Weights of a small mixture-of-experts language model, trained from scratch on English Wikipedia.
Size: width 256, vocabulary 3810, 38.5M parameters.
Experts: 2 picks a token, a softmax router.
Training: a variant of Adam for the experts, 321M tokens.
Below are experts of layer 6 (counted from 0) of a mixture-of-experts language model. Rows are named router (the router's row for the expert), gate (a neuron's input weights, with its number), up (a neuron's input weights, with its number), down (a neuron's output weights, with its number) and show model dimensions 0-255. Each number is 128 + 24 x the weight over its row's rms, rounded and kept within 0 to 255. Numbers have three digits each.
After each expert's rows: a language model's description of what the expert responds to; "gets" lists some tokens that make up at least twice as much of what it gets as of all text. This comes from a sample of Wikipedia text that the model never trained on. Tokens count by the router's weight.

# expert 3
router:104139139094117142177093147131150112080151151115157132133103154175146093133165104145125098113123125128128115149119138113104155165145111142122098121124104055154155084108114141131149127168143141155115146111077123085117106129150164131131115134098169122158130151120135100081114162157159141099101113139129122135198160165096127135173097124086110145099159127164117095154108136130103138168129127134142145125117173142152147182122118103101118123151135097171157153137112103146171111156155129106129139094114151165127144163144119131094163158117140124166087147103155152149164150158121136082121149115105179188136125121111145143097145135102108141125133128162165151121123096137148136109123109165151098140125123108115155116117128108169100105133118115094138121114143130127161104140101121
gate0:119120113134128129138134153108126159083110144089138106149153116107133107129127121111204087126134136151105151118101153109140171101130128150118166107131137094162122122123130118153127074141138101102141162143143071127131140123123119133146101112133129181144125124133137102109094126111110159145157147103061155144109147168099102110134120088128123188135165107097175146139166136126130174160087087136133124107166110117090134120111107097088113107085105131133111120072140121152125111079133103117118144123118158129136131141102131142109149115151118141151085109117137128125112108129166110159153122147118133094142122134132148121116142134157164147071133098155139091107145107078160114185145152146150084124139115143125100088128140109156132146173126097112089102142058121128110127139116094
up0:132133132121110125127136134111128139122125117153162075146116109119150116120088116132183093113118133160111137084125127148146126105115155106169133073121136116151094107121130103170114095098185131120150162159123102110150073125095152170136099131112123110162116141147163109154111129130104136135162163098072139168117097145105087102127130125124131154194152109144170154124146143118114153168094098129106128134154105103114100137083143101108142117150124146078118133076172091141146137104110095097120130105138103121122097142101133173122153105115121140148126119165123123163094102135132117137174102137132135126153162123136144119114124093158164160084165145121154126132135101094178077139114172106145112132150129156130099128134143112134131128152122087095086107136103110135108095104124092
down0:133120157183120118124113114122118122142130123141124139115126100134130105102123141139157078121161148119111118151126108161101123148128098137164123124108089123067135113148155130107146139169092141154152124139130130127123118113116145167143155135099176121110119099149122108120124140154088159101151105142143136168113111176076134099143114107135097084107124122151126170107164161147146189108111144115097102116113189178105114173153142140131137093121149121131134164110147104114112141121090144148136156161153086136151096115131154114137122184125081088132097110115102088078163135125165090167159127166142130105115133128122121124140161147120129135147089100124144123072170146127132116140133103105130150163146087107104108135112122106114140157112097129120087101144158119124195150120132086
It responds to: Sports and election table headers. Column headers and cells in sports and election tables, such as Pts, Opponent, Votes, %, Candidate, and party names like Conservative.
gets: " ", "\n", " 0", "|", "%", " 1"

# expert 16
router:085145164136148122100152105140125113096181114119142143100105128122165117124102060119102172122133146161151084087136122151132119074123097140171104123112109119107121123117110106164121112135153135149111145190141131138125085131129147158124128158104142100156098141107133109092149155174143110116155138120104093106121154143086087114152179169106132129138108147137089121158118113134119124108144165090175143139132160149156108137107154093117139138134171155133188115136111131101108123161132106127106157140149121162108116137150148110125100125116152138173108168145099127122130183135085122165104130151128139107120157104161153091107107154085132156135136146123165119185140140139162149139104155097117105134126109139126128138164137125143085090165175092127123119135148143111139099129146134
gate0:142125189142131131129136162169142114102146103133121169152121122156133147093145130098128150159081134134133092112136128141130145135130124167107114133106099119141135191123169153141134115158141122113178155151140129155138136103130156117126139126129099172152109093126173149178160107129140096121179144130125132117121150095120186168142158110116113116157106094143130175160118156165137095121070130122117126160122095128113152120103136135129141145112124123166094172150094104124127150153111114102108125132128155154149134104159124106111133037173158157116119131119160158122092094084155132140131076134111124159113105150126099128168134134140120142139119193098125161121140146115094085130132132098113133126161124158137138149147097147112131154148164149136132101106101106153122078146143139
up0:136099167132108135130172129183161091090143110112145166164120101146102136107162141096122127152078106123155099156175142145115179129128123172109109123101131134148135170093165144124144127166147115087159131160116127163133108116144133139163127143162107157147127128117142121133138124100128097118163127094076129099151154087133164138131132120116135127164092156137163141199134120137113096127120110139078100130145109112117167168091131140149143164054152110169122132162122105141135142131153069096133150134129122183111155097176109154112116085162117124135105117126139141127115106087132098121148106145105091124131124113117101128153104145122114130135139168108134121136138126108139089132108109126119133144118114164146153104130095099111118105132150097159111108128083109146137076151147115
down0:146149110143123097155165156124135151108122152125135150147117125081115106156137126130147125145127112095138096114142164122124083147131110082159114133173118100103108081105135129128133120146117131154162150106105115138090112111166111064090098115110145109131127097138115100145115103133159100149104111111107139087100139126135172164112059206118134080130124114155154157082150104119142131151126170155134078103134147119134152162114119116106131127073095155141161119153099116122127158116134092159132122090120122152146124106105113149135144110153138117115123129132142118091104126070099100133123066157153094064117133150130120158153112132147148157134124111156121118137121120162128101109110154102172113161106112089108087093152127115139132081161139160114123129133148120118088146121117140
It responds to: Digits in statistics. Digits and decimal parts of numbers in sports tables, scores, coordinates and statistics, such as 59.12 m, 32.47, 75', 170.
gets: " 0", "6", " 6", "7", "9", " 7"

# expert 7
router:156123140140109097157139141133086115148126114122102113167158147140132157136137130099152131139130118121095138165147130092123165094122118152095127111164130097133123122149135137116068162141102141121126077138115108132149131125128139131169122095084175149104089163169144134145149110127151094139131170140144093131145118159167132106130092137128160101081134099131096140156133084102136173133149099098144147107116129096137118140097148119120080104099135111141144129135119158129118171092115148135169156098145131177072140164086133121147128118140134158114146161113120111125118119108118100121139075145083159123097161121074152165145132147080179118117138095081132133152094164152160163109125086107127107103112131141133120142155134127102144113147150170078126132108171166142116107122121115
gate0:104161114165115129142127141113121136088100146147099139110147110184169163128117108127126131137138159124142102121070122120117149108153136094088074146118137122161152114151167122125127173163123112114125113130125123141090112119116119168112149131127118128152122120091121164108127170133105173121154166092152161154071128142152119099135131169122129114118140085095115123125136111146084165070113166089128150143152109124063171160133140118077134113150117161150137152145139104164132162104082133162157149124123111141108162110110107168120142127136146162158110136173092175094131162121126149121159082117120132117145144113112151156119141132112152119104116130126124135118120137170155094138154134104137147097147092101104089161094154111130160119149130136165157117137125087125121101179113119
up0:146127141138147100109084141102122141129137128098129110063145114108076113134162150099105097128110091127120112164128133136114142117149140142084143146138144128156105146116126149154161136072149185096103174154117150119140121105117159123172116102161130089135157139142080097146130098139164085048133135120116131105141141095141140103127115156167117144136104116123066135083113164139164139157110156151142098153168103116153139125085091160134113114098124088134131119152154125111143144140146124146123150131119133121094115128116160099157164097117114113114138112139135109117099121109115107143155126157100132126127129105174119119128129128169161160162139154172110144167146111114120179101162151158115118167101155131159163134132100136063147095147128133104102114107157135123159136119147151
down0:139123135107126112097120112176112173106129172118147183100112118170130123120150141137066099102111076105101145140155118127107130096117083130085142179176086150122122187146125153138117069139089163180120132120115147139147131183127107122123122151111153125126186130111101156152129131140153144104103138134162084104116155157136122157140142121160151109113110143132140129115158110111102133142135124128126101156153130126146083137117167138155188103154166118132164158114130171128160121090132089168146113142104118113110124122120136150170134092140139102103153107129077138174092106088158129156121153115150133151111092115129116130116100165155142180123145130130143134137088102148135114105129137120120150123133155168105125108133148125104138108095148120121104123140154161122161132094120134
It responds to: Inner pieces of names. Middle pieces of foreign or unfamiliar names and words, as in Vas-ud-eva, Pas-qu-ale, Q-ur-an, Abd-ul, and name starts like Dav, Kar, Pal.
gets: "b", "ar", "ur", "ad", "m", "n"

# expert 10
router:145114057138122122118114153135128157115112157127127104135111106140158142129130142129142158149127130139106118117094093125105132113107157122142147143136130112118105082131109132094123144128129094087098128111110116082136099112106137106104129129159078097142070147127159106128129137128164135200108162121140127101149107111079152125105145129111108139146147171171100152113094155136103131137135117146127158110106158136106148143145118107172119143143092165123137115101118142134173152090147144147123159073171100127112143146144145158108139097177139093110121147116118127130146149182151104152151096120132133072113154123118124140154128109129130136144137109145124076103148136097091132123110088159199119171145112064121158096073146104104132133120149117161182135153162124109107123104117139
gate0:136172122144146071163109114117128102076149129169152137110111116125166102123123139185126082105120137123107116116148128115131118088169125168167126082142121113143168136142128157156114129126156147141123123188189141137071103131145140145098095139134164156164128119136098126121112124141097157135163107120074114129122131112131109120106131145108125105133150134123107138155115078080119129112140129106118108133113088119078168160104178104139152116131111133098143143096114129160123106122133088133143182163110126111125136118122159149098140101106181133125100133155104131139154082096126115083110092134127105128124106153110146119133156110170110132163079142113143109140118140177142098163117144145140150143169116126111130131174133116125153150184107131112135062151131124099129139107118131
up0:126120134150137129094184121148115109126169100092131132121081141110154146094103107122095162148168118127144106125122174147142106144128113140154140184112142131150161130176126153102118132119096122166142115127130160148141102133158124144096124161170116094130115111114132114116149126116128089132114132156143115162151115126152107188113131131156167106147110131131107141124084161144132102128140157133184139106143118139142112084134131134150126130115123143173134073114100160089125131191120136098074114109153163097084122110130130129115119168101120140133121160103123160158130152116129139177105137091094114123153125147091146139123090139066128135138108097149161157097118175093126114125135156077125184105121141160108140115101101140152113068088155132132087102131131116087132123118125134
down0:144155170110102124139109123106123128149154152128114103092097107082114103108102115107141140174139113125116108121103130129160105137154128143159147140141154127147129137139113120122113121119120081159096102117137129104077104161161097167066097120110106154098128157166080129072129138126098152156108157111094119136087080178151141080100100145093095154119135143097150095119154119135107123089110095128155129118172110147123167102144136152150056108152127112113160137141102135093096117143117153151123124122118131125114154109136103136161142148105116089089133139147140114123141096083130162100151125112123159090107133122102139103147133089108140130125116141129114170107094133120147130133152104075108111133098100093152077108130143144099131131145132184127097144110161081137116154120113151
It responds to: Location prepositions. Prepositions introducing places or times, mostly in, at, on, near, during, such as in Vienna or in Beijing, plus taxonomy-field colons.
gets: " in", " at", " on", " In", " of", " as"

# expert 5
router:143178090119129154110103141111160130146133149142111152173110111130107094124107082157167081134110150134161131082126124145164108164126087164152157165103151140133116110143125115091117128130126101086140135134143096085133098113110126113135107135172127177122157117145160110103105141138090162162120109107189118161113104108156068106168115139135121103110118134118124135099102158122100137147119143096095138167145109131109076157134126129118105094161115128155122154134170119159173134143155127109132148117115138123179144131153145127094136138169165174149115120124168108112108123142123097134136091121101149119169162155154126140123114124149093150141109113096096096141152134147137134135130125111143158119099179102101173094129162136132140136115120121151127089117143200119148098117108106
gate0:135098116148175097128146119098137186145130146118136113151147085140079148053095159133139150133124098118159129077148155136134128097160109150144120119120149090148124133103143133097128148167125135130127140119154118087119147102124133118132118132092121141135145105131117141103104175147082142160071100150115119170113083108140132112152138132187155180131103136090103142147117127131118133124156126100109068161124111071137134140115132157125160120131159140128145145127114121164162141129108115095089105155153125143096152112164144145100164103124178142077117128126129158125126071126095134162128155102083136151121160151094148148182133139160183112090102150143089140142103155152161164135139106116134142120108127139180123140141131142158122114110110165134126137121133114130133134125121135
up0:136138117134190092140132113106104158136117161135160105146148074164092151100119160163134160170129097146148087054132151137178127108152115148165119085116129105131141114112107114128149104123123122156155152117141087094117131121118136107124131153092132132120154117140123129101106133111109127142085113166125129141097095120146118149158152126138150151148094149117085151127087126114113117103167137089112087149139140062126130123159145157114130141101155122162112147125102119126166143161095145139114122171154119122117123133170144116117164137107152142066115138159112151130133074128097144174130143127086120167109175111093122134147101093141158108097112149137077125126107177146163142145127088120099144104096101158184125171143134129145149108109115135142124119124124108134137146111116112
down0:137095113168115158182175120142145100162097121124123111103137145131118100117130113110147090102109134107135114128130123072139140127126119137138103123144166140170144117103112098108095072108115155138116063103136117135121121120083188118142112109119099161161105175121113134163170095126124174158088177144154125110117143145096145097108125144113143130119108162126176117113123132091138145155163173139098117100162139143083136128111118151097116140124079117126105118087116132161096129098117145130136149129138091155144134105131179148127107109154165134087156106148132147108144106169113089116148106151108106157134110103088147146136130108178123138138171145124174144126124152109098152128132124111119167100138127152113190152125114148116133128100110110125121161142153086155116124091149106
It responds to: List and table separators. Separators and linking words in awards lists, credits and tables, such as pipes, colons after Winner or Cinematography, dashes, for, by.
gets: " |", ":", "-", " for", " and", " by"

# expert 18
router:097106095161145144126102109151109127142138131115123111110151157106108126125134173129143111106138125234131100129135107111148114113099157107135112161152131178133126136139118141093144144154097134128088110084165137151116114124129136119118063112118145171162103118126160101158100126121141124128138138152103140115117103103158086111138145119132132156128118094144140154096124147169138114136152115144120192153130138124111134161112102132102114110095167094120137152112084101167105125084148091132121158085116169117157139149156111128115156143118116104150131125117146141079128107087137136136146139170123175122113091152177095090116148187114093151104150083094121106086159138132092126172141160157125125141140133155118148144139171113125158100096141111143136096137110141138137136156108113
gate0:126088138153151148108120118113106179119128134129117084090124160160180111097134118166135130114106148134163128136122107148146092113150093123125097134140104143121146147129134144086129083129139114139110144128172095105127109131122167142167129162087090129145144134133110107112148144151156081171124128100165135112132189127138133153089166122165134158103100143142114174103110133113120136129138168119121090154155146137143108124138114120139149081131138101145118146114081138151134144121137105089119140134132113108085090091107125156137135082154150094112154156084167117125156158094135123139143141132092139142135158134147143118147113117121156098113171143102097114098173144163147135167192181082070124142120107155137116081133104155119128137112141151086081105144147128124152115130117112
up0:118171092089086108166139120146198127135107143136149162157121075093108121149103111086138126126154105139122163115115122105146112156149156133127146099135145127136090135158111099157141148137123099113131100144100173121094170132139129121102127096163148139112120122148116144169083120124152147114136164147130119137131087117090146105097121103134130105134172125127157115128122099144166113153119114129141156138121110108126122166127176110126143146162120120114136099155111074112159115154138163157087110145121129187138157146138149138112145168119132139138081105116121140102130103115099124143129129156116123094135091136126098137108132121129122126100118126118099158130074092104126106145074092145154117104150189078108145161140153059175155128124090134175139163099102153132104122123139121
down0:094151095139141144149175111143129107130158142105106127123142157099120161150118112110118113125124150114140159111121160112149141120151128141150119148108092121125105115156120117153092111152113113132118157130098127144086112158140129181111135115125097129129164132124134121125119114170134119112111157140098168080120132104105140080097102154104139129155165146114124140143144113156094138143142145130118145111178117130138101108133142160153120147137079141099142119140156117131146131179128104119135125149112125147098127094161146114098159146122091109153088155131084149085060107163116084104076122141104148088120135109150146115122125138120124127202157161129108121132132152144165093107144133112122102130093128122177073150176062146097132124101058101095148124110123147162085104101158117
It responds to: Clause connectors and punctuation. Subordinating words and clause-ending punctuation in narrative prose: after, when, where, while, because, However, which, and periods or commas.
gets: ".", ",", " for", " as", "s.", " that"

# expert 0
router:129143107173160165086128113113097122166105118137159147137129143128107147127123136150101135089159158127116133113138161151148125149154073113120163081158152078124122102111071097096140159148143132103136101121100124124127154123132098124168155106144173086104135155124119082124128166149137116080120132108128110087099143116099061105142177126110127121128122153122111089123110129131100134125129176144144151107085147158093120160129153143101143141108141134139139076139132096097126180128132140144121111153134149098157160149143172115137114164142121096120140119133113150094110152163096156130134145149142112106148146111102123123148120104140135108164085120124118152164123100126154099151112124107170132134069089113128114097168150172141126186121105117149117153135153148083148146145151146
gate0:135137172157091170167156172153148097136078153132116128124106096139144104102102113094116188116128149126120120100139155092189160132138110137134116082142142155147098113151126154138108128092150116106122121112137113152111147172117122119119134138110108150113135131119146095113124128084121117185139163086158165138114113162127110120137119140113156102131132161135142114148145109116113129080136138144159152105131114084134118123135140124143140149134144097117099168112158119106155137105121118175123183126134089168123167125101146086166138158178155111139174143155140154132116123148150168109117079119122148154104114126152158098148112106180116123124152116084141139177137112155095118153108124140121110096167157136113123140108127090146110171082173129142157146131119134130148087088152157
up0:124133145130116130150141174131156079123107152135108150137109113131127129078110096123133170124119138159108105086111134086139130114122124110147137119126147155161117150121146154153117108101118154163168114134134160149128142174115140111132093159097079160094139163136173107128114148080124144162146156081149163158130086129095121138093115104073134102137137155139118152171138110128127155099161127155139142120124140113139134112139119136107140162163140085130125157107168147114157139105098126165113157154113150177110147132095111090133155153154149088144158157165170134149136127126120157143085059117111148156124106134165164127146102103156128112097140121082134144145128141150111141180087145131098114085173144146097122147141139118151134120131156127113119149110128149110097125112198142
down0:112112128129092113137127109166133100097154111114120128116139166155162113119136114134147117135166117144159124129133122156112095126117120134103172166165143120095122082128129090122104159133127175112155085153130110124120055137076136120119152120154153128097110094132112113126145147096114097115074117166158122151134141158159113133115178145112157126107138154121140106130094119134166147112150095165108126121160096152083197147117157138190120163123109115120125100164111121149098129127118157143152142133095107127108123108170125128144175111155146139108144129096120137100088123156086085134146106113088166115110121185134135118126115115155143140107129118117141140154190110167079138133161138127149097098115109118086099098098116085127114143116101143097146133118123114126151154174121144
It responds to: List markers and years. Line breaks and hyphen bullets in infobox or taxonomy lists, plus opening year parentheses like " (2010", e.g. "- Order:".
gets: "-", "\n", " (", ".", "1", "8"

# expert 4
router:113141184110172106103097116143127132121124101132138132098150135115118090133107159101114143136139086150137136160124180110122126123098116134103088122132122125116143150136124112112132132133109155113155085144102111154123101153105121108090087118100137154152111109118152095110095098145179162139099169124124147107144135122160168143111112110099147183131127130111163126124085113112120081125140123146133088125116161113069157093095099157070165135130108118134102142142152153161123118094181111096145108097110143112163142142152132128135136142151136126124115109115105123191132140143150153122136189092150146157089116145140168138094156171122124103123109147133110144108117120119124159156098109135130094134125117158107114194149170096117113154112150130099140172161120102109078136117145081
gate0:105135136132135105107127148145177112177168118131135182115090178101134158092168184121124166085144128118126140133115134165142159079085150080176132134127131107108112135130130117138134112157126142188142118128129104133095128104145098130086159133115099142122141118109145085142137135160109116122107140135102101093135150130157134098126099118126129160183151119109135171148103101124106127086106105137150166174126134073139086127119118167138133158156133155099117087165091147136116114132105107119155142169106153114080130111124111123132107158137121145131135128138165088115130152091141146148100164100113107107143134103139118146131146142118128145137096144103164129154087166117156157161148163104140159117127151102154116102077137137078133131105099116166139138142091153114160145119124116
up0:144112128149111171170129116127117123077072158141124093153177078139102124162135088148129115143116124128132154162140122087104115150182142164110133134156125160166146113136115128116136164126090111087143152102122133098170161133115134142138095078158158131138109145112110156119116128083146117168111146105145140159127112108107140173088121150141106105074138148161129105126172144147119135139164113126083131096100171156140129149140133084122111138103135129159148107105152107139142158114147119117121132102115125150144141136121165118149152159134147114103129135102127150131140119184097097102128126140138111188108139147123151095108090139144151099147130103159087163134197115171130104097119116114161111156113131173102147147163148120184150141103141119109114124110168115137113104134147126
down0:128079150105132134081136161163103078130087167124124092107095100158114148122123116101121158093117138120141134138143141130111128114127101161104135139142130134117146096141157156114168126110149124138132104143098103148138105119103144113113144143120113096146085104144159132176104126131154116113174150122170104119106123106149120126144059171132122181141104159117146135086100147109161113130111147119103145099160116106129142131079140109141135111097115124190122130122091127163119103100131152140125126155076105136194127129090135127090129092119112140152161138174149120114133095124127124136099123107118149123136123144115112106135131105099102076072155103091108141092136142130134117145171153099102146126136120127185127142143181103103111145109124114165157119156162117092098090121077116
It responds to: Lowercase word-starting pieces. First pieces of lowercase common words split into parts, often after to, in or a quote mark, such as dist(ricted), im(plying), comp, form.
gets: " c", "c", " C", " l", " \"", "p"

# expert 29
router:142132165151138160144121119130146120145114141146097080116160128118118135078117121122095107109114126088133170114158154104118146178132115144094112137167136159145142122140127161144115113122093144197118093153140138129103141180118112169124070127143177125125080122142103150161126157148118106136111126070126129095138174169145167135158146124158129120155092133086096164163122096155123141104129127129135142092113124100143060089147132159113140093143144111118098134120126169094100129147155133123104107124156080115086162146139164159167119138149142173114141116096116164105095185107138150137116102123106117167131124101134123115161131138173117121118100136116172158104104134094131120126113124158103160147099115123123122133130109108114122136113143082175143122106123122140092126113141124
gate0:102130135128143089175138173131130200130176102141143136126128109146088122156104108119122129135150108117123131135099131118174093112127128164148093131113135094130136115175114135147119144090132077105140160150133081128113096160100132103136119096158140138112104126137109099100134100104122129094140154116131137122147123146128146115134113185094202099134156078132101144126116145137107115134119150153133147088095147125108115187133069131098139167098144114145123126159120154116126112116170106143116153123119173117084157168109113155140144119108120150098128122110129107106101139136136101156157114155136152073124129107138136148094145145117148120122166104118145134153102136183120110100103127164104132133101122135133118104119137129143173108063196144104139137104154159103107140114152172
up0:108129157126126104166156153119095153122168146148146112139131129144115122145115120118095120140110106121106124148109102139173100100133153103173113097097175116111132109150122117089133128104115107173115112125161106079112120170118105163154137145123122128132108157135132076108139150108148133122115132102126100134150117146100109133117114117116141124147145084158108130112136126135090132129106188109079127076117118145092123158116087094120152134133158092099138147138123160111112168135132104140094139128095181126113132146071154170147139130117122200126136112105155098135133116143155073141154092099162131123145097127111152134123110142094166126130116078117132118146089134192132116125125119131091141113132184110168145123139085160178151120093145118124110117150137140107123167155173180
down0:119111133072174155086139169093142142141129169143127106089141140133105156197178106105106148124144154133163117151106144114112153146171110127120104142122067137143111112122113084139126072119155109107109169129139098131138097120132111125163148099131140145140084140188123107154115103144092110148169114098094090124180118143132146164113111118110128165153136176120099115106095156126087115138125107149127072115122100098100134129154114142154160128139149161117109151125109163146124145112131091149150146091130116136143157167148116145113124186159116118119118157131127119160129141115120099110140110141122154096128132099114052148118120147146141148137140135133150126147151145104134112097141140147136108137100078116126098121128158110101090132115126151143155145142116103138116163099140072
It responds to: Capital initial consonants. Single capital or lowercase initial consonants starting names and words, such as D-ene, D-owns, C-ensus, W-isconsin, t-urf, n-ave.
gets: " B", " D", " S", " L", " K", " M"

# expert 11
router:162115129122163124130078153107089142164157140109163105126119150170154113159124154121088114122105132082091111103110113111102121100137138141140182127088115119132140145089119125136135150103165122153141147075091173172098147102128135097116131128147110133110147143132135122114144125089146168114141121142113099108135129165090167136142136092135122107158134126127173113116149126126121124133142153138130137156145074127140132145160133135129116138162149110091147121122120093112118122106081118113100144108130124152173104102133117116100117119123095130140128123089090074173116122131142156120164096115147131116100127127150102112072137125137128142137179139157128103142146143095076176150089171176156134112126151119145157156116100105170117109120141138182104112104072177123173090109156144
gate0:112134084156117156114133129099077095137127111117091128123065111103101154180174114119164114134121144141132091124116155144149130107100126130149127078119134121113150170120179113094122130121111142148151102095129137138107109153158119115142068124085133096151166153089124136121176152119127123085154152090118117135163122135167107137146138173115105176139114112158107098120133136150094134124149132143158135142153110144129131143150104108131084099168120123084133153143141156108127123127148114108116144110145152128088078083135090115121160108108114123146096124126093119117127149093123106089110091180132097157132150143098115170094152138182097145103129151142122141145114109110142177140151134161145127115089109144097086128116161120122144121150145089143128095167100114146153112124171124
up0:133151116120123103129137127161140103157131138098149079128115176166114108131126115130128159085126122130133124126122156132148179151121098117100110107112114118161169105087153108167096084146132105163159127153130129117127164131095124131129150124096137079145147100143125148109140137106172131123154136156115123100118124114138136141112039144129152165095129146111181099145112135108132124185124162124124113159131142150158117119159116132146149119150121066140126108117119134144151125119174106139125121082103132110132154119118145124100118149133144184141148114128118172138135144170144097183123124090115138107125120098151100120159077142143110147114096143131148132165122088097139157126110110141113087097166074105153150146104134096172120156123156129107131130150129110090094075130063128
down0:109175157119088145174124118128152132144097171169145157106137143152117135128103160156098132149153138141124121094101106176123149107148171095130167120138165111099128132124127134192126160086112168112107129114105159122138119159159101150052080136178163138130124107130116118171112133132091111108144158141131114132141100147125112122092128142107114118155145118118163101113088119127139166152076149109129114118126111135150117109130096164159150153134127157173126152115148115109141131139111163141116140130125085069152089166153134110123104162132144126114146187166117136114112140100152148091134115144120125139139118111154129106091122138138135120141149125163113088122164132143126113125105145120109127139148090076099139155117124113154086118113183169103092150122109122106138127083091142
It responds to: Word end before comma. Final word pieces carrying a comma or period, as in Sweden, and dwellings, plus census and population text such as sqmi, non-families.
gets: ",", "s,", "e,", "th", "a,", "es,"

# expert 9
router:154134071137163115133090146118080093101148130114124159131123140106166139138122147108095144136114117127109134149121103128139133089106109147133146141136142162123148175104153104099173143098130121155116148100123165136117105117102121142112134147126125091091156132118157096097127167177128158130131116141092128159130082060119082152122128145104180139111121148096126113147108146159102144140125174120150123123143144111083118113130142115146118138147143168128137128119125138143160085145123118102157152118098138134069133174126148094059098106159148133121140132183122090161151140128107129143117146126109119109139102148110093133107152107097138132113126101153181085161140133107159104124173175084121127149099148154130145136129093122142119135148137125118090111111102104098172144147069090
gate0:118117140098145129103180139188151119137096138109127115130123110134128094158137111126149086103110150112170074145128121124139131154145136104121080085143142118131103138107077141121136131170156106162130147119151145085132088125121141146106126116115117127134142143120097134133113138151137168089092117111129109163108150134137142122095152139120138153104124122115131115116123142157093125081113124081139152087127104123155092129123117170128147146116120137140111129125094189113137127130166144141117121154198111138124104104122148111144161144146151113114132133101129113122127086139123127158118093182170126147135130102144165142070069169120130165117155133125112128140085173106128107144114136183088132092156115148165126176103178176122109179139120083131135111158098115131131107114122181
up0:131131128120169149136145119168128122111100135135129145117131109137129099148127116164118131109120130112155075151116095111123160171141119127130074103136126142111111151116086106119166132147153091135127156134114134086148082113106138161108123089129105124158130170115129094148158142171108142121091121143124138171100144113106110118124147166117176148100119147092103124135121150130088146081103129075175147123101113127132082108125129155143177163110140139134118126105098174134150123140161138163148154128192116147110141135119146108142153162177146110119101117111139099124130109168118142155113105162160087153137147123115128128071082153144082131105167122151122138149127152102150123134133101187102125086145138138151120174086178171105104163158114105117140113141109114118150103119105158
down0:124143074168132136152157137099105079105130122145112124124123090132134108101124104123149140149152126100139145132129114124137128144181115094096131109129113142139173092068138107125168109126124182094130107093146167155137137121163134048105141104124111178078126147118118099144121116120085162182121128125115162129110157121128096102153086117131141131131144138114140136114135147123169114161117110122132153146115178152119140147137147102124098127118127128150153131091115130145132157133141143123104109117072186133162165158113160125088119105131099181118140126102086104069134163135110107089127144108131144089119161146111146099124137139120126117124108136123115170140161134156130119151134137131117119137143140130124128097124098114105127158143111140118132102181145154025133104111141115
It responds to: Table cell separators. Pipe separators between cells in numeric Wikipedia tables, plus line breaks, coordinates (°N, ″N) and units like ft, mi).
gets: " |", "|", "\n", ";", "\n ", "°N"

# expert 26
router:156105148145156119122130119127105101136081130088105137082150093154125171167157143105108107117149118123116156147175101102151124154114150118112116127146091149142114119120168134176118107126085153180107098114109107147168130161115100119146142156115100147152150118115143163147120110105123143120152126131125130165115159135133159145153116132141117129148176112113115137124110119119077111081111074174105146138151137124094145108137120138100161121108169134131097167142122153126122086157136129123121169094154143158082117140120117100187155147116117113158141078192073163116091106169160132098145129124149112136110090139108115116124151124153164148146140161125181136129127113106121123137122156147132153174144149135101135176169148125105141153155135117135156174132119123130144082118158135
gate0:120137168122118139108177108084169137132146092120131134104129118125087151106124153126139162107140123144121110132141108125099117171115155102139105124134077172127116141101157146131134148097119146134135125113104137186115093147120091122175129096146070124125132122116087131105108122072110186120105155150123130093099115153088142109112150110143122147120118131154133111123096138123143137108139128140078153149124138120096127127087103123095156090067120080108126153141116110120107140183116165114139149095117137123156161140128153112115130130105168145172134100146167131098081093127123162096109114134085146147112089102145172126111093135106136135113123149139158164165180130092154133090150155115151089105147138148127169099106139113150136110110134149118104120101083085120122123132150163
up0:121077142123149119137171114103131159151115104121100109123136156143129104102116107103131123069104141111125107114136168146124139113118157100135119089164139110100155133125116143106142147135123165141153140163137131103084106172162168126118112164143118115150102129088123145131132133103099173141098156144121093128134141106104130187109116119147093088148146097145115096120128154132156110155155138133111125138048119104150141121149089147080139078096135174105113124144143175093102156111161148155131125116134177123139124100084140138143126141122133098109129155127146147111141096149144121128140116157121111142154089090114167114114128150141170104126118152071154205105139155117130090110121150103129122150124172114143128133163159161135172121150129165137121107139139120112168086163150127
down0:137143083134116110123125123122114096123065080126146129154115146137130084134103123094105122117088082057141113125122130097110110108107142119122104117142138116137131140080112139151108125115093127130129191138116133139118095111141120112098159117171158131140110132177154119172095187106128133131079116150086071165122125129127105150142112141157147135145096073135137139177156125128088104125134122132112154106119091129105157125102107144098121103098120125136133107119129139085169123103091149152074113105141107084164089106124148073135115105141146088151115117156180150123100108101124079116146127164121141095156140124144169126123149148126102154130124134148155143108172103105122162164103136157171151107109139142142137131116163141134138124120153143123137159108107123132130139107078120
It responds to: Latinate word-start stems. First pieces of common Latin-derived words after the or a, such as res-erves, fac-ilities, char-ter, un-, ex-, ab-olition.
gets: " p", " s", " f", " un", " st", " ex"